python train.py --n_layer=8 --d_model=256 --n_experts=80 --experts_per_token=4 --d_expert=96 --d_shared_expert=128 --activation="tanh_gelu" --moe_layers=[1, 3, 5, 7] --router_score="sigmoid" --normalize_top_k=true --routed_scale=1.0 --balance_loss=0.00304 --balance_bias=false --router_noise=0.3 --init_std_router=0.0137 --lr_router=0.000944 --n_head=4 --n_kv_head=2 --head_dim=64 --vocab_size=28154 --norm="rmsnorm" --norm_place="pre" --norm_eps=1e-05 --positions="rope" --rope_base=10000.0 --rope_fraction=1.0 --qk_norm=false --attn_scale=0.125 --tie_embeddings=false --parallel_block=false --init="normal" --init_std_qkv=0.0466 --init_std_o=0.0466 --init_std_up=0.0466 --init_std_down=0.0 --optimizer="muon_variant" --lr=0.00419 --lr_mult_qkv=0.4 --lr_mult_up=0.637 --lr_mult_down=2.0 --beta1=0.93 --lr_head=0.00932 --grad_clip=0.5 --warmup_steps=200 --schedule="wsd" --decay_fraction=0.701 --decay_shape="linear" --final_lr_fraction=0.0 --batch_tokens=[65536, 131072] --seq_len=1024 --doc_mask=true --train_tokens=557600000 --steps=5867 --dataset="wikipedia_en"
Below are experts of layer 3 (counted from 0) of a mixture-of-experts language model. Rows are named router (the router's row for the expert), down (a neuron's output weights, with its number) and show model dimensions 192-255. Each number is 200 + 30 x the weight over its row's rms, rounded and kept within 0 to 999.
After each expert's rows: a language model's description of what the expert responds to; "raises" lists some tokens whose logits its average output raises strongly, later layers aside. This comes from a sample of Wikipedia text that the model never trained on.

# expert 1
router,219,147,180,184,208,197,137,186,220,169,287,189,162,214,231,206,187,196,195,203,179,188,189,217,197,142,179,167,190,201,175,195,171,219,218,255,198,214,213,211,192,182,248,210,212,232,216,236,210,218,237,188,236,202,211,183,136,173,209,208,232,189,180,172
down0,201,199,156,156,180,152,178,228,183,190,206,164,221,205,220,235,207,204,192,183,203,211,190,198,191,214,258,215,189,211,152,213,223,187,176,135,208,242,181,165,205,235,158,215,177,190,212,217,171,176,152,234,169,155,303,188,172,153,201,182,221,181,268,186
down1,235,133,205,204,211,172,238,227,189,175,205,161,184,200,194,212,205,211,196,184,241,207,179,231,180,141,197,242,177,199,219,223,232,198,176,196,178,230,233,179,211,211,219,231,173,192,216,153,176,222,144,196,187,202,234,148,203,205,203,191,212,204,190,200
down2,198,180,262,159,207,186,195,251,213,199,134,195,213,190,122,194,160,225,247,211,167,207,249,230,176,258,214,197,169,227,220,242,165,232,190,133,179,220,245,173,189,209,212,230,221,235,275,181,211,211,170,177,219,232,176,210,233,202,262,161,228,197,181,247
down3,181,197,196,185,247,238,187,243,234,226,160,162,228,202,234,212,192,188,180,170,193,191,195,247,212,236,226,213,159,171,182,220,190,187,210,214,201,268,155,163,233,179,185,279,187,169,178,228,258,174,147,162,207,235,192,214,168,186,173,179,189,159,173,211
down4,190,210,192,168,209,224,207,166,184,178,216,137,228,183,177,216,164,146,190,225,228,206,222,173,218,196,170,231,159,207,201,174,158,231,190,187,185,206,175,229,219,198,247,180,235,215,192,179,156,209,223,128,183,218,157,180,205,239,233,187,192,181,172,159
down5,155,166,263,161,251,155,234,227,173,125,245,205,214,195,208,173,237,211,198,134,251,218,190,211,213,259,257,229,216,200,193,166,182,182,197,176,181,203,238,207,215,224,184,205,168,216,194,194,172,213,174,233,231,228,166,288,154,161,228,192,223,196,229,191
down6,218,193,219,203,231,128,243,209,242,188,192,210,191,185,149,248,192,168,198,160,197,185,206,167,190,210,220,201,219,210,173,156,192,164,212,229,124,194,192,187,214,211,182,217,197,208,234,176,166,193,193,161,217,220,183,200,197,220,174,223,250,203,185,222
down7,249,189,213,181,184,204,194,210,198,213,224,137,177,201,219,166,199,232,209,220,182,191,214,228,219,203,257,171,177,191,216,244,177,177,195,212,171,169,211,186,189,249,155,197,177,186,180,272,188,198,199,229,124,209,226,189,218,174,211,187,230,161,193,225
down8,183,214,187,188,173,229,181,170,158,205,195,238,208,207,211,206,165,185,232,207,194,236,179,161,253,189,230,191,246,212,226,143,150,164,186,241,248,187,172,190,206,206,208,201,147,226,220,211,219,151,227,138,222,165,191,153,170,169,173,240,143,193,150,162
down9,265,198,164,179,201,213,211,223,171,260,219,195,222,255,180,157,167,226,174,232,196,140,192,220,197,256,223,146,217,240,185,206,240,174,214,194,166,145,242,217,175,193,209,198,197,186,180,176,186,248,170,145,167,127,137,191,222,209,203,214,234,147,219,161
down10,182,216,183,182,209,214,186,222,181,201,201,211,209,206,204,198,170,258,233,215,167,181,171,246,168,235,188,216,203,143,202,197,214,165,192,201,191,207,167,212,154,208,188,241,206,183,203,150,258,240,187,209,218,203,216,218,248,181,201,170,213,242,216,199
Description: List conjunctions, separators. Coordinating words and list separators joining items in a series, such as and, or, but, & and commas between listed names.
raises: "other ", "an ", "possibly ", "therefore ", "some ", "thus "

# expert 63
router,186,215,205,222,196,256,216,167,210,164,229,181,177,247,218,178,179,146,160,179,161,220,187,179,223,167,201,162,207,194,202,212,220,197,171,217,204,178,245,207,196,179,275,251,158,192,204,237,221,229,187,207,206,123,241,221,214,172,176,182,187,163,222,210
down0,190,154,190,152,233,181,225,141,164,220,181,205,204,184,204,214,234,224,172,157,245,191,171,253,169,206,188,257,185,178,218,213,213,160,196,230,234,223,208,229,212,181,208,207,221,213,213,215,204,164,192,178,161,160,218,194,205,156,204,198,186,191,206,184
down1,211,197,178,193,223,163,231,227,184,229,168,253,184,190,172,169,261,202,173,209,196,184,177,167,218,222,222,171,215,191,216,220,182,224,179,210,211,225,151,210,227,122,203,237,224,187,166,237,161,256,164,178,238,222,201,159,154,234,223,176,210,184,186,148
down2,239,208,171,213,236,239,231,182,175,189,286,231,146,179,199,176,194,206,176,162,184,227,162,185,226,211,207,195,188,170,201,173,183,202,153,183,132,155,209,228,159,169,204,217,157,198,242,180,207,191,225,208,183,183,188,226,247,180,202,238,159,192,157,171
down3,208,240,176,243,194,239,196,155,221,218,220,211,231,270,237,200,227,238,181,168,228,183,252,200,203,202,185,164,206,190,254,210,163,209,172,170,220,181,142,175,137,231,253,188,124,224,206,188,151,199,218,210,171,279,226,213,207,158,167,203,201,229,193,184
down4,158,192,200,212,187,218,204,207,209,231,219,212,258,210,208,175,220,228,142,159,178,212,209,156,221,180,199,218,241,172,230,266,209,195,148,165,196,143,197,180,175,235,207,191,208,184,170,182,206,207,212,185,183,153,118,185,219,173,169,132,171,223,197,140
down5,164,246,220,164,224,186,193,267,259,168,204,175,190,211,224,237,142,161,194,188,219,195,200,228,220,194,183,232,210,111,209,112,226,174,221,221,265,194,244,151,179,186,260,195,183,149,196,175,210,242,216,233,143,195,203,230,209,220,203,190,215,232,227,213
down6,295,214,209,161,259,210,188,189,191,144,235,216,197,223,195,199,186,233,194,214,182,266,186,173,229,195,188,171,197,212,174,159,234,159,228,203,181,150,195,168,181,245,204,155,220,194,201,223,197,165,221,157,219,213,220,259,178,214,189,201,221,192,213,173
down7,200,215,237,214,222,249,274,167,178,218,233,162,177,178,220,200,210,219,167,248,140,157,197,182,212,230,211,184,160,227,183,219,207,226,217,209,238,178,208,153,253,236,194,205,229,203,222,186,198,151,180,228,245,232,230,242,163,152,216,220,216,221,198,209
down8,209,232,172,197,203,138,175,183,230,210,149,215,156,263,164,214,241,210,208,166,188,209,156,221,172,168,203,165,192,232,231,225,166,209,199,230,225,213,225,132,182,160,224,226,222,245,186,150,184,282,205,220,166,216,225,286,227,160,211,252,201,227,138,191
down9,204,211,247,200,222,188,202,200,255,219,151,236,153,193,208,253,161,180,256,170,148,211,180,198,205,237,163,215,142,213,226,195,218,227,236,193,166,156,222,213,202,190,169,231,222,170,222,213,223,154,175,194,170,225,170,237,266,180,235,174,149,241,191,243
down10,233,200,186,210,232,156,206,194,201,234,204,229,112,255,211,199,255,182,231,156,200,212,230,245,220,225,165,174,229,181,193,218,189,239,187,182,213,130,195,202,219,228,133,192,236,203,188,229,172,165,227,217,150,242,199,170,166,155,230,227,184,183,179,198
Description: Infobox field markers. Colons and list hyphens in infobox-style field lists, coordinate symbols (°, ′, ″), and taxonomy labels such as Species, Phylum.
raises: "his ", "with", "ut", "un", "B", "ec"

# expert 52
router,244,186,196,165,175,204,189,232,185,166,257,209,236,277,161,223,235,175,185,247,181,175,151,227,242,221,206,187,195,150,169,216,195,175,232,146,204,205,203,246,190,137,229,224,151,230,163,219,214,179,183,180,219,162,223,207,170,167,202,187,241,174,228,175
down0,240,254,143,196,184,195,187,130,166,151,237,188,245,158,200,168,137,271,181,200,212,275,204,202,204,178,238,232,200,185,217,200,193,214,243,210,156,201,201,191,239,210,189,206,193,203,196,256,208,241,180,200,225,230,157,153,228,194,196,222,179,220,230,185
down1,141,207,192,214,207,146,157,212,199,175,203,212,191,161,197,253,209,232,224,150,213,208,183,248,217,207,235,205,200,150,153,158,206,193,180,234,206,228,183,189,226,129,184,168,167,235,156,199,200,180,164,202,268,241,209,171,205,282,178,203,228,212,231,208
down2,223,217,211,153,248,169,211,150,202,214,244,234,222,255,206,197,222,240,167,238,133,212,210,216,157,203,218,210,205,223,225,261,237,166,244,193,144,102,180,218,211,268,174,205,191,184,185,221,238,225,210,122,189,220,149,205,150,200,168,173,190,187,214,168
down3,161,227,250,185,194,198,193,269,201,248,237,136,210,148,157,196,191,180,177,232,220,185,214,191,189,280,214,232,251,200,177,207,228,209,162,223,136,256,142,197,219,196,200,279,206,192,201,172,229,200,221,191,177,196,210,221,186,176,176,245,175,174,174,112
down4,267,217,199,199,230,213,162,201,230,202,218,209,207,160,211,179,176,208,204,175,203,230,181,225,195,183,197,147,204,191,212,195,201,204,254,191,172,259,177,220,183,175,179,251,187,196,221,189,248,204,192,180,211,284,184,188,205,181,245,188,228,225,181,159
down5,152,215,220,174,193,237,204,118,157,213,225,242,193,182,201,217,203,235,207,185,207,211,204,231,214,144,168,174,204,231,236,222,198,183,182,166,185,169,193,237,182,225,197,200,192,171,198,234,146,200,134,217,237,234,227,153,219,220,230,224,211,207,188,193
down6,221,258,226,131,186,158,211,153,198,165,156,183,164,185,214,150,201,197,205,172,205,177,231,189,181,190,185,225,171,209,194,246,204,197,204,170,231,204,196,218,225,174,216,165,164,228,179,219,222,210,211,221,153,200,189,246,176,214,224,145,205,167,213,166
down7,231,231,179,234,207,214,151,192,194,217,231,220,188,210,236,205,174,152,189,192,208,234,170,172,228,216,189,185,217,265,212,242,184,179,205,259,169,203,192,195,157,163,212,243,162,201,212,235,190,203,202,204,223,151,134,177,194,187,198,206,226,214,214,213
down8,228,231,229,137,170,222,189,224,175,242,201,223,258,168,190,209,189,154,170,228,162,164,273,233,193,173,235,167,225,221,176,189,206,152,178,170,267,187,195,191,217,213,218,238,235,172,166,178,180,228,244,206,228,231,213,190,190,197,255,219,213,174,172,198
down9,207,178,221,217,217,218,216,202,223,268,214,187,199,239,206,227,252,226,205,156,195,186,183,202,193,136,154,179,171,208,227,253,205,206,175,221,242,169,175,189,277,252,155,164,113,203,218,201,199,219,225,196,234,211,169,190,192,219,203,254,203,176,193,213
down10,249,177,196,208,185,235,175,193,209,221,173,225,148,168,199,193,225,175,200,186,243,215,224,197,206,173,197,183,169,209,203,203,197,204,259,227,200,191,205,228,236,225,162,219,219,212,214,203,202,208,196,207,216,204,245,152,161,173,180,208,225,166,209,194
Description: Clause-boundary connectors. Commas after introductory phrases or clauses and subordinating conjunctions such as while, when, because, although, but, that, before a new clause.
raises: "the ", "most ", "there ", "he ", "all ", "at "

# expert 17
router,191,192,198,182,194,198,148,188,198,215,207,221,173,178,230,199,169,195,218,200,174,178,192,206,120,236,174,172,188,162,203,198,196,234,203,176,224,209,193,175,175,197,200,244,154,231,193,181,258,183,206,212,209,182,155,234,211,185,182,201,212,249,178,186
down0,220,238,207,237,216,208,160,179,175,192,271,200,211,174,213,216,250,174,207,158,178,205,184,232,208,253,200,187,190,213,195,280,146,194,161,166,229,247,228,186,216,270,154,174,177,202,235,142,230,203,185,170,237,223,183,217,208,206,195,152,240,229,247,229
down1,211,184,176,231,248,141,217,196,238,221,212,186,191,187,193,175,206,165,207,197,166,266,178,210,184,236,175,175,184,178,176,196,209,161,229,152,207,232,219,188,202,192,196,218,177,222,225,234,179,208,182,191,240,199,211,213,232,243,187,151,207,229,247,181
down2,167,245,167,182,245,196,212,213,195,208,200,231,224,199,160,150,196,177,198,179,222,228,203,184,202,222,197,220,248,205,178,195,208,153,211,213,195,162,221,164,167,236,223,234,234,182,170,129,155,243,136,138,207,169,170,215,210,256,169,188,210,170,195,184
down3,183,117,246,255,215,200,264,172,183,177,215,179,195,168,276,209,214,165,211,180,213,173,204,253,176,203,225,183,182,250,170,170,203,184,244,151,214,146,179,158,150,281,193,179,205,204,203,179,196,190,215,210,182,215,192,159,215,166,200,204,223,212,168,197
down4,262,236,224,209,220,203,189,136,134,243,173,218,238,177,224,201,196,178,219,178,168,195,195,191,217,183,191,147,263,219,206,260,166,149,218,170,208,217,241,245,246,197,295,147,186,236,214,181,235,146,152,193,144,218,230,126,178,223,196,195,153,202,182,139
down5,207,188,192,180,143,176,220,210,220,155,209,206,235,174,197,174,241,171,207,171,204,158,152,218,187,154,207,228,231,171,194,197,176,177,161,253,244,268,238,197,186,174,225,246,207,136,148,275,235,200,171,197,182,193,160,154,182,186,210,180,177,166,223,214
down6,200,217,189,240,196,186,187,221,183,217,190,156,225,181,236,226,212,152,214,245,154,134,214,245,106,182,239,169,193,199,148,198,194,178,171,175,208,183,237,180,174,178,226,220,198,211,182,195,187,185,197,146,176,211,217,191,167,226,173,177,203,195,200,210
down7,218,146,222,234,241,142,249,139,160,200,203,153,205,220,169,236,197,212,215,229,222,236,196,165,203,231,192,148,178,219,219,198,223,228,214,187,193,210,195,189,185,163,269,243,242,190,173,222,152,204,186,192,206,260,199,171,233,218,181,176,163,187,206,223
down8,196,187,185,203,168,212,173,176,134,165,161,171,232,192,177,204,223,212,206,184,219,210,225,193,193,182,193,243,172,156,210,241,194,196,179,136,238,201,166,188,199,209,238,214,135,200,216,204,188,197,241,176,213,181,284,160,212,191,192,245,215,170,195,156
down9,201,173,186,220,207,193,191,178,219,184,197,234,164,215,182,160,200,211,204,216,155,212,171,186,206,266,215,195,147,189,264,162,220,171,176,208,222,249,169,174,237,171,189,235,200,240,161,217,166,208,167,209,229,268,160,254,254,211,191,132,238,205,203,209
down10,176,206,211,201,273,188,202,204,171,217,272,222,240,204,219,206,199,220,191,252,191,228,279,192,174,173,200,183,182,159,171,232,208,211,193,207,220,185,149,182,210,194,214,171,198,171,187,228,190,212,195,246,215,185,203,199,175,224,191,223,237,233,197,186
Description: Capital letters in abbreviations. Single capital letters inside initialisms, degree abbreviations and name initials, e.g. M.A., N.E.C., FNB, A.J., OFK.
raises: "aves ", "ality ", "|---|---|---|---|---|", "Wing ", "aving "

# expert 13
router,229,177,217,226,160,238,152,205,239,255,204,188,160,211,236,179,169,174,213,246,227,202,224,227,211,210,188,257,214,212,197,219,157,292,225,203,224,208,196,166,244,188,208,192,217,174,230,227,184,208,236,165,208,185,182,292,218,192,193,203,187,123,251,161
down0,249,180,195,198,263,200,221,206,200,169,184,217,158,206,218,236,156,190,185,176,274,178,250,165,205,178,248,191,181,160,207,185,202,205,177,169,230,200,167,234,168,199,151,192,140,197,254,204,218,208,233,226,165,159,215,245,164,191,280,187,164,197,177,205
down1,156,235,170,210,201,174,225,254,212,217,231,223,152,158,208,144,172,209,177,200,203,207,219,232,228,207,211,199,203,193,181,186,147,171,207,142,212,202,190,186,241,185,220,242,233,168,208,207,219,215,203,141,258,205,273,162,177,228,231,195,218,196,251,213
down2,197,164,264,188,179,168,170,202,189,200,235,203,194,213,204,197,243,206,170,204,180,198,190,126,176,146,173,181,201,183,257,128,196,199,204,236,123,234,152,202,272,229,218,206,198,222,192,165,177,184,199,156,239,187,191,202,188,234,228,224,262,215,169,192
down3,178,209,178,220,215,159,199,212,202,165,174,200,231,162,176,184,168,204,181,231,196,207,196,204,170,181,223,245,228,166,180,165,225,200,202,213,183,203,194,250,222,160,187,171,182,154,232,189,235,243,240,194,227,211,197,173,210,185,209,224,209,150,220,149
down4,176,213,206,195,155,268,174,170,203,204,220,211,218,150,182,191,223,226,181,154,142,190,211,164,235,286,225,253,201,214,260,217,197,236,174,201,239,235,180,152,174,199,198,193,200,178,211,160,187,213,217,235,223,176,229,226,195,206,177,219,192,190,219,256
down5,181,171,186,210,179,214,137,145,196,175,173,245,207,244,221,182,195,210,213,194,199,214,147,233,216,270,232,191,208,179,204,243,206,202,173,160,184,148,201,234,193,195,219,235,213,164,217,227,208,198,144,218,244,222,145,237,231,189,182,212,146,188,233,264
down6,211,189,154,201,225,231,200,222,182,213,190,274,218,191,222,185,234,172,220,183,193,216,246,246,208,215,195,197,174,224,176,236,171,213,216,232,213,197,191,208,191,207,188,190,187,171,177,204,192,189,214,162,214,267,209,210,194,237,196,217,211,230,180,249
down7,224,214,200,205,182,245,195,168,217,148,187,246,154,201,180,171,206,202,238,192,221,188,175,265,201,196,194,198,199,213,201,180,149,244,226,206,260,280,170,228,237,229,181,207,171,166,205,218,164,211,202,144,265,150,194,219,213,221,219,218,179,200,225,179
down8,241,189,170,204,225,211,162,216,200,235,189,187,210,176,224,211,182,203,207,162,183,187,261,153,186,186,163,213,231,205,168,168,216,188,244,182,199,185,195,212,196,181,176,223,259,235,193,234,190,143,197,222,237,244,195,237,152,172,175,210,192,175,208,182
down9,191,213,193,204,166,169,209,212,178,220,241,221,235,184,203,210,225,216,142,151,206,159,230,237,214,153,248,195,236,184,200,135,188,184,155,230,211,245,211,196,214,221,180,191,209,234,230,188,187,198,257,193,198,165,220,189,146,202,248,194,188,222,191,180
down10,163,203,202,228,209,194,229,264,177,202,156,160,237,154,219,196,248,139,198,233,156,136,199,190,216,164,235,231,166,224,194,163,192,217,186,185,267,207,180,185,152,175,208,206,198,166,195,220,190,239,214,192,210,214,173,188,282,130,250,208,204,224,183,223
Description: Foreign particles, name prefixes. Non-English articles and prepositions in place and personal names, such as de, la, der, von, plus country codes in tables.
raises: "der ", "le ", "die "

# expert 47
router,221,235,170,199,195,181,203,204,160,163,179,170,147,225,262,180,218,214,178,271,168,180,188,149,137,227,166,201,154,214,194,165,156,193,202,185,191,168,257,135,194,158,246,164,156,214,171,211,150,211,148,158,225,231,189,243,223,211,187,238,181,191,181,161
down0,198,190,169,178,212,203,218,178,162,168,174,182,199,196,252,241,139,234,181,258,236,212,266,175,138,173,213,191,192,225,139,225,204,158,188,193,192,189,192,213,203,223,183,220,174,197,220,176,218,191,163,160,254,178,219,176,141,212,240,208,191,183,197,217
down1,169,238,186,214,151,236,194,184,237,170,195,151,183,187,228,197,198,231,292,203,213,216,174,220,268,150,180,236,175,164,142,228,249,238,204,172,193,151,201,234,219,227,200,224,202,188,158,219,170,255,219,160,233,175,192,240,234,187,164,234,199,214,162,224
down2,196,134,229,157,159,210,250,207,209,225,205,178,142,207,189,217,192,179,196,198,187,224,141,194,179,203,171,168,227,207,188,240,196,214,243,186,200,180,262,172,201,186,214,209,198,236,232,183,162,207,169,170,187,161,224,152,147,169,221,225,199,198,209,216
down3,224,205,240,197,209,227,160,201,214,186,216,191,224,204,167,202,151,216,189,222,146,267,283,211,202,169,227,208,162,206,233,139,239,236,194,204,200,212,190,184,197,226,218,236,200,253,184,180,235,180,210,220,278,185,153,207,225,219,233,205,243,209,160,215
down4,219,218,260,244,169,180,251,143,205,172,223,202,236,185,178,147,167,179,201,190,230,191,183,217,231,195,232,257,227,183,201,194,241,202,179,218,218,184,239,192,180,212,221,202,212,162,211,191,237,191,226,216,229,206,186,189,205,147,195,231,180,210,254,200
down5,154,216,175,174,170,161,207,128,216,235,212,213,203,155,188,201,191,247,165,235,160,157,160,164,169,244,185,182,214,224,183,203,195,220,214,172,211,200,203,204,249,175,243,200,217,223,167,212,151,197,152,204,198,149,234,193,181,231,159,212,171,227,201,239
down6,181,165,236,168,178,247,179,187,250,204,180,194,213,218,209,210,208,228,213,228,206,220,180,197,191,207,193,216,178,180,164,210,251,176,227,195,178,197,214,217,161,170,290,169,227,224,227,202,204,237,168,222,215,224,206,213,245,211,112,177,240,191,218,215
down7,238,187,227,260,236,157,212,185,210,206,220,212,197,268,227,148,83,209,213,238,245,200,207,222,188,211,209,203,231,176,196,177,137,167,216,179,128,193,149,177,210,143,236,155,213,162,242,219,221,219,230,157,191,211,201,177,147,179,256,170,208,186,129,183
down8,165,153,225,203,162,186,190,169,200,153,243,199,151,208,203,219,206,189,219,237,232,249,213,251,202,197,179,217,188,204,198,236,213,234,195,238,215,212,191,143,195,224,236,172,121,157,239,241,205,198,178,224,198,222,165,171,169,265,225,252,207,199,215,218
down9,150,219,246,256,201,204,182,116,214,209,151,258,233,194,214,202,184,200,203,211,168,186,205,195,228,238,210,223,248,203,217,250,114,188,177,225,232,182,217,190,165,193,224,215,188,230,233,214,227,243,259,124,273,177,215,207,270,183,211,170,189,227,194,226
down10,187,175,158,269,232,149,205,144,161,167,194,173,190,224,233,216,249,171,202,199,214,181,221,189,170,204,220,182,207,214,202,204,190,205,228,206,175,194,184,241,177,218,207,186,189,182,192,189,231,224,246,220,225,196,177,190,208,244,225,176,195,187,215,239
Description: Lowercase letters mid-word. Single lowercase letters or short pieces inside rare or foreign words and abbreviations, e.g. adzuki, hadn't, n/a, Jämtland.
raises: "ott", "ole ", "age ", "ets"

# expert 41
router,221,179,187,204,158,195,221,234,204,187,218,194,217,228,235,178,245,228,172,266,199,194,215,160,172,252,185,216,194,204,201,188,129,215,185,204,206,205,230,214,183,195,234,151,231,151,285,181,217,217,215,179,210,241,194,257,187,165,187,163,254,198,207,165
down0,251,171,199,238,242,162,223,221,212,178,187,197,254,150,233,183,205,231,183,211,239,206,205,137,183,150,202,185,179,205,182,215,167,206,223,162,218,248,264,247,172,223,187,218,187,172,184,181,183,167,197,211,237,198,244,190,217,224,180,205,225,209,253,150
down1,201,173,229,213,215,170,216,219,290,261,177,194,210,132,205,101,181,205,232,159,216,158,189,159,170,210,243,234,214,219,196,228,186,162,186,221,201,194,207,216,177,200,198,238,228,130,233,196,242,164,171,175,217,191,159,180,201,241,249,223,210,224,214,237
down2,226,206,199,196,227,222,204,174,218,222,165,178,194,206,173,226,181,165,187,198,234,229,221,161,250,152,211,272,235,203,225,227,160,254,164,213,195,172,212,179,170,189,167,215,225,179,265,205,146,179,200,179,214,193,247,190,175,150,200,164,219,155,239,213
down3,225,225,163,222,218,215,219,180,210,157,184,199,218,224,196,232,169,193,217,179,150,157,168,205,209,161,212,240,182,179,223,216,265,211,193,139,195,180,200,221,140,202,195,189,152,222,153,181,203,156,225,244,205,166,244,160,156,203,201,224,261,179,184,198
down4,206,190,178,216,188,238,199,210,172,146,138,201,207,165,203,178,150,163,174,243,240,225,188,195,197,181,185,204,198,176,160,183,164,183,235,223,163,199,194,172,187,196,201,243,226,195,208,217,180,171,202,172,197,187,191,207,197,198,249,237,145,198,186,209
down5,201,213,210,203,221,210,207,184,139,175,226,197,189,163,245,196,152,179,198,151,224,187,208,166,191,194,174,241,227,188,249,202,174,187,161,189,201,224,188,218,217,243,222,209,184,175,225,151,196,242,203,162,171,155,182,192,225,233,191,257,181,189,116,192
down6,150,185,190,174,226,204,129,222,213,198,153,192,232,202,216,159,170,195,225,172,246,207,201,152,198,237,269,145,194,244,194,190,225,166,233,223,191,215,236,187,238,213,231,164,261,184,199,206,188,156,176,158,180,199,243,213,201,214,155,201,213,235,215,179
down7,199,199,209,198,145,201,241,212,207,167,231,236,219,205,182,207,178,216,232,213,185,180,191,196,229,191,194,177,229,145,197,95,183,191,220,169,186,235,247,193,232,160,169,176,176,203,218,212,226,173,189,235,161,251,167,181,155,210,210,157,215,193,199,236
down8,254,176,249,214,201,196,196,240,210,256,165,148,211,175,199,218,207,203,208,240,143,109,159,175,189,110,198,234,211,195,169,206,185,154,213,177,256,228,168,202,251,166,238,207,257,193,227,198,225,213,208,247,252,141,172,205,247,201,213,199,225,132,175,213
down9,183,212,238,194,230,200,246,200,196,167,261,192,223,217,204,175,189,240,195,237,171,183,181,221,227,205,244,208,149,190,199,254,190,157,203,166,130,145,185,228,161,279,177,165,211,184,260,213,202,177,177,213,170,205,200,178,202,225,190,199,167,170,240,214
down10,175,185,182,181,198,191,202,217,194,195,170,201,171,170,204,220,190,175,180,207,214,203,186,149,222,188,212,239,175,181,169,184,196,188,176,227,256,230,182,154,196,153,185,234,225,159,184,214,205,196,194,143,186,262,195,232,217,216,218,210,235,200,188,216
Description: List bullets and introducers. Hyphen bullets starting list lines after a line break, colons and dashes in entries, and list-introducing words like including, include, like.
raises: "List ", "196", "195", "The ", "194", "197"

# expert 51
router,223,192,171,225,132,162,219,179,222,145,206,254,176,224,221,199,182,160,201,209,204,207,188,182,176,198,186,221,210,240,175,184,193,227,156,176,243,219,208,199,225,161,198,218,199,216,187,247,225,200,254,188,229,198,176,242,213,180,188,190,215,191,224,200
down0,194,216,199,152,177,206,219,211,213,202,203,225,213,189,201,160,169,193,190,183,178,157,128,209,202,238,190,253,233,259,175,188,191,191,207,260,240,175,237,276,241,176,208,214,254,113,211,194,236,189,191,198,136,257,183,209,157,207,188,207,202,175,219,159
down1,217,220,229,181,214,193,170,204,233,206,209,176,234,213,164,224,240,142,198,208,170,162,198,207,196,213,194,240,167,191,205,211,250,185,211,194,160,189,236,201,247,204,225,190,201,216,181,193,173,178,191,223,222,231,195,192,208,158,208,158,186,197,220,140
down2,144,193,192,244,241,181,213,201,237,221,203,236,215,232,195,174,216,255,200,184,225,251,217,229,166,246,196,153,241,241,177,208,186,190,208,188,228,233,206,225,167,233,174,208,158,266,185,175,246,160,219,231,189,167,127,201,165,238,172,197,194,216,144,153
down3,228,200,178,201,190,190,177,218,220,213,166,228,210,153,215,179,206,173,175,180,188,227,179,162,189,252,186,132,248,222,149,223,155,191,205,237,144,234,255,223,206,180,250,242,145,193,183,172,240,201,152,245,189,179,175,159,210,214,202,208,239,228,177,204
down4,188,229,246,213,186,228,143,171,186,167,242,171,186,212,166,209,183,276,212,190,154,178,169,224,210,154,204,191,182,202,190,214,170,206,210,246,176,212,164,149,226,171,183,210,187,151,235,192,204,223,170,251,224,208,240,272,195,174,198,202,235,203,249,193
down5,172,217,183,148,203,206,222,197,220,193,222,160,145,191,220,180,169,196,186,166,226,176,239,162,233,208,170,176,228,203,192,122,194,200,189,164,184,208,242,145,240,242,189,202,230,187,194,175,203,196,228,210,225,194,194,232,211,182,262,211,158,164,210,231
down6,202,204,166,192,228,173,197,148,182,154,198,208,243,183,216,223,207,235,202,202,233,183,250,212,181,171,199,201,204,200,233,194,148,223,195,203,162,203,193,201,201,264,182,189,186,206,198,204,197,180,206,225,162,235,216,237,209,210,207,240,191,214,179,273
down7,187,236,219,205,229,217,238,198,188,205,234,188,181,206,187,195,188,164,228,164,195,247,183,191,245,221,141,198,163,140,217,214,253,184,165,215,244,171,157,220,225,214,138,268,152,196,209,245,244,205,207,169,174,186,217,200,218,222,188,207,232,205,176,197
down8,244,166,229,210,191,189,191,200,193,189,221,181,151,177,228,187,175,227,200,208,198,177,156,168,224,214,232,182,148,200,219,225,197,221,209,201,200,159,229,167,199,194,197,214,197,188,200,199,226,202,154,192,185,248,165,165,176,192,180,162,191,191,178,162
down9,210,250,188,213,164,237,191,168,208,219,164,233,187,208,205,203,181,192,181,208,216,242,199,145,230,247,233,186,169,190,165,164,213,165,207,217,218,185,230,211,213,236,179,206,243,117,223,250,232,129,231,182,162,224,188,261,222,243,144,199,172,213,203,159
down10,171,170,185,289,250,192,224,258,163,196,174,221,237,174,199,244,195,232,244,214,231,226,197,248,179,154,161,209,184,206,235,196,198,190,204,198,192,180,161,195,157,154,232,213,170,193,202,223,159,132,212,187,223,190,172,217,208,203,209,205,212,223,208,277
Description: Table cell separators. Pipe characters separating table cells, especially after numbers or dashes, plus semicolons and LINEAR/NEAT in asteroid discovery lists.
raises: "Under ", "len", "In "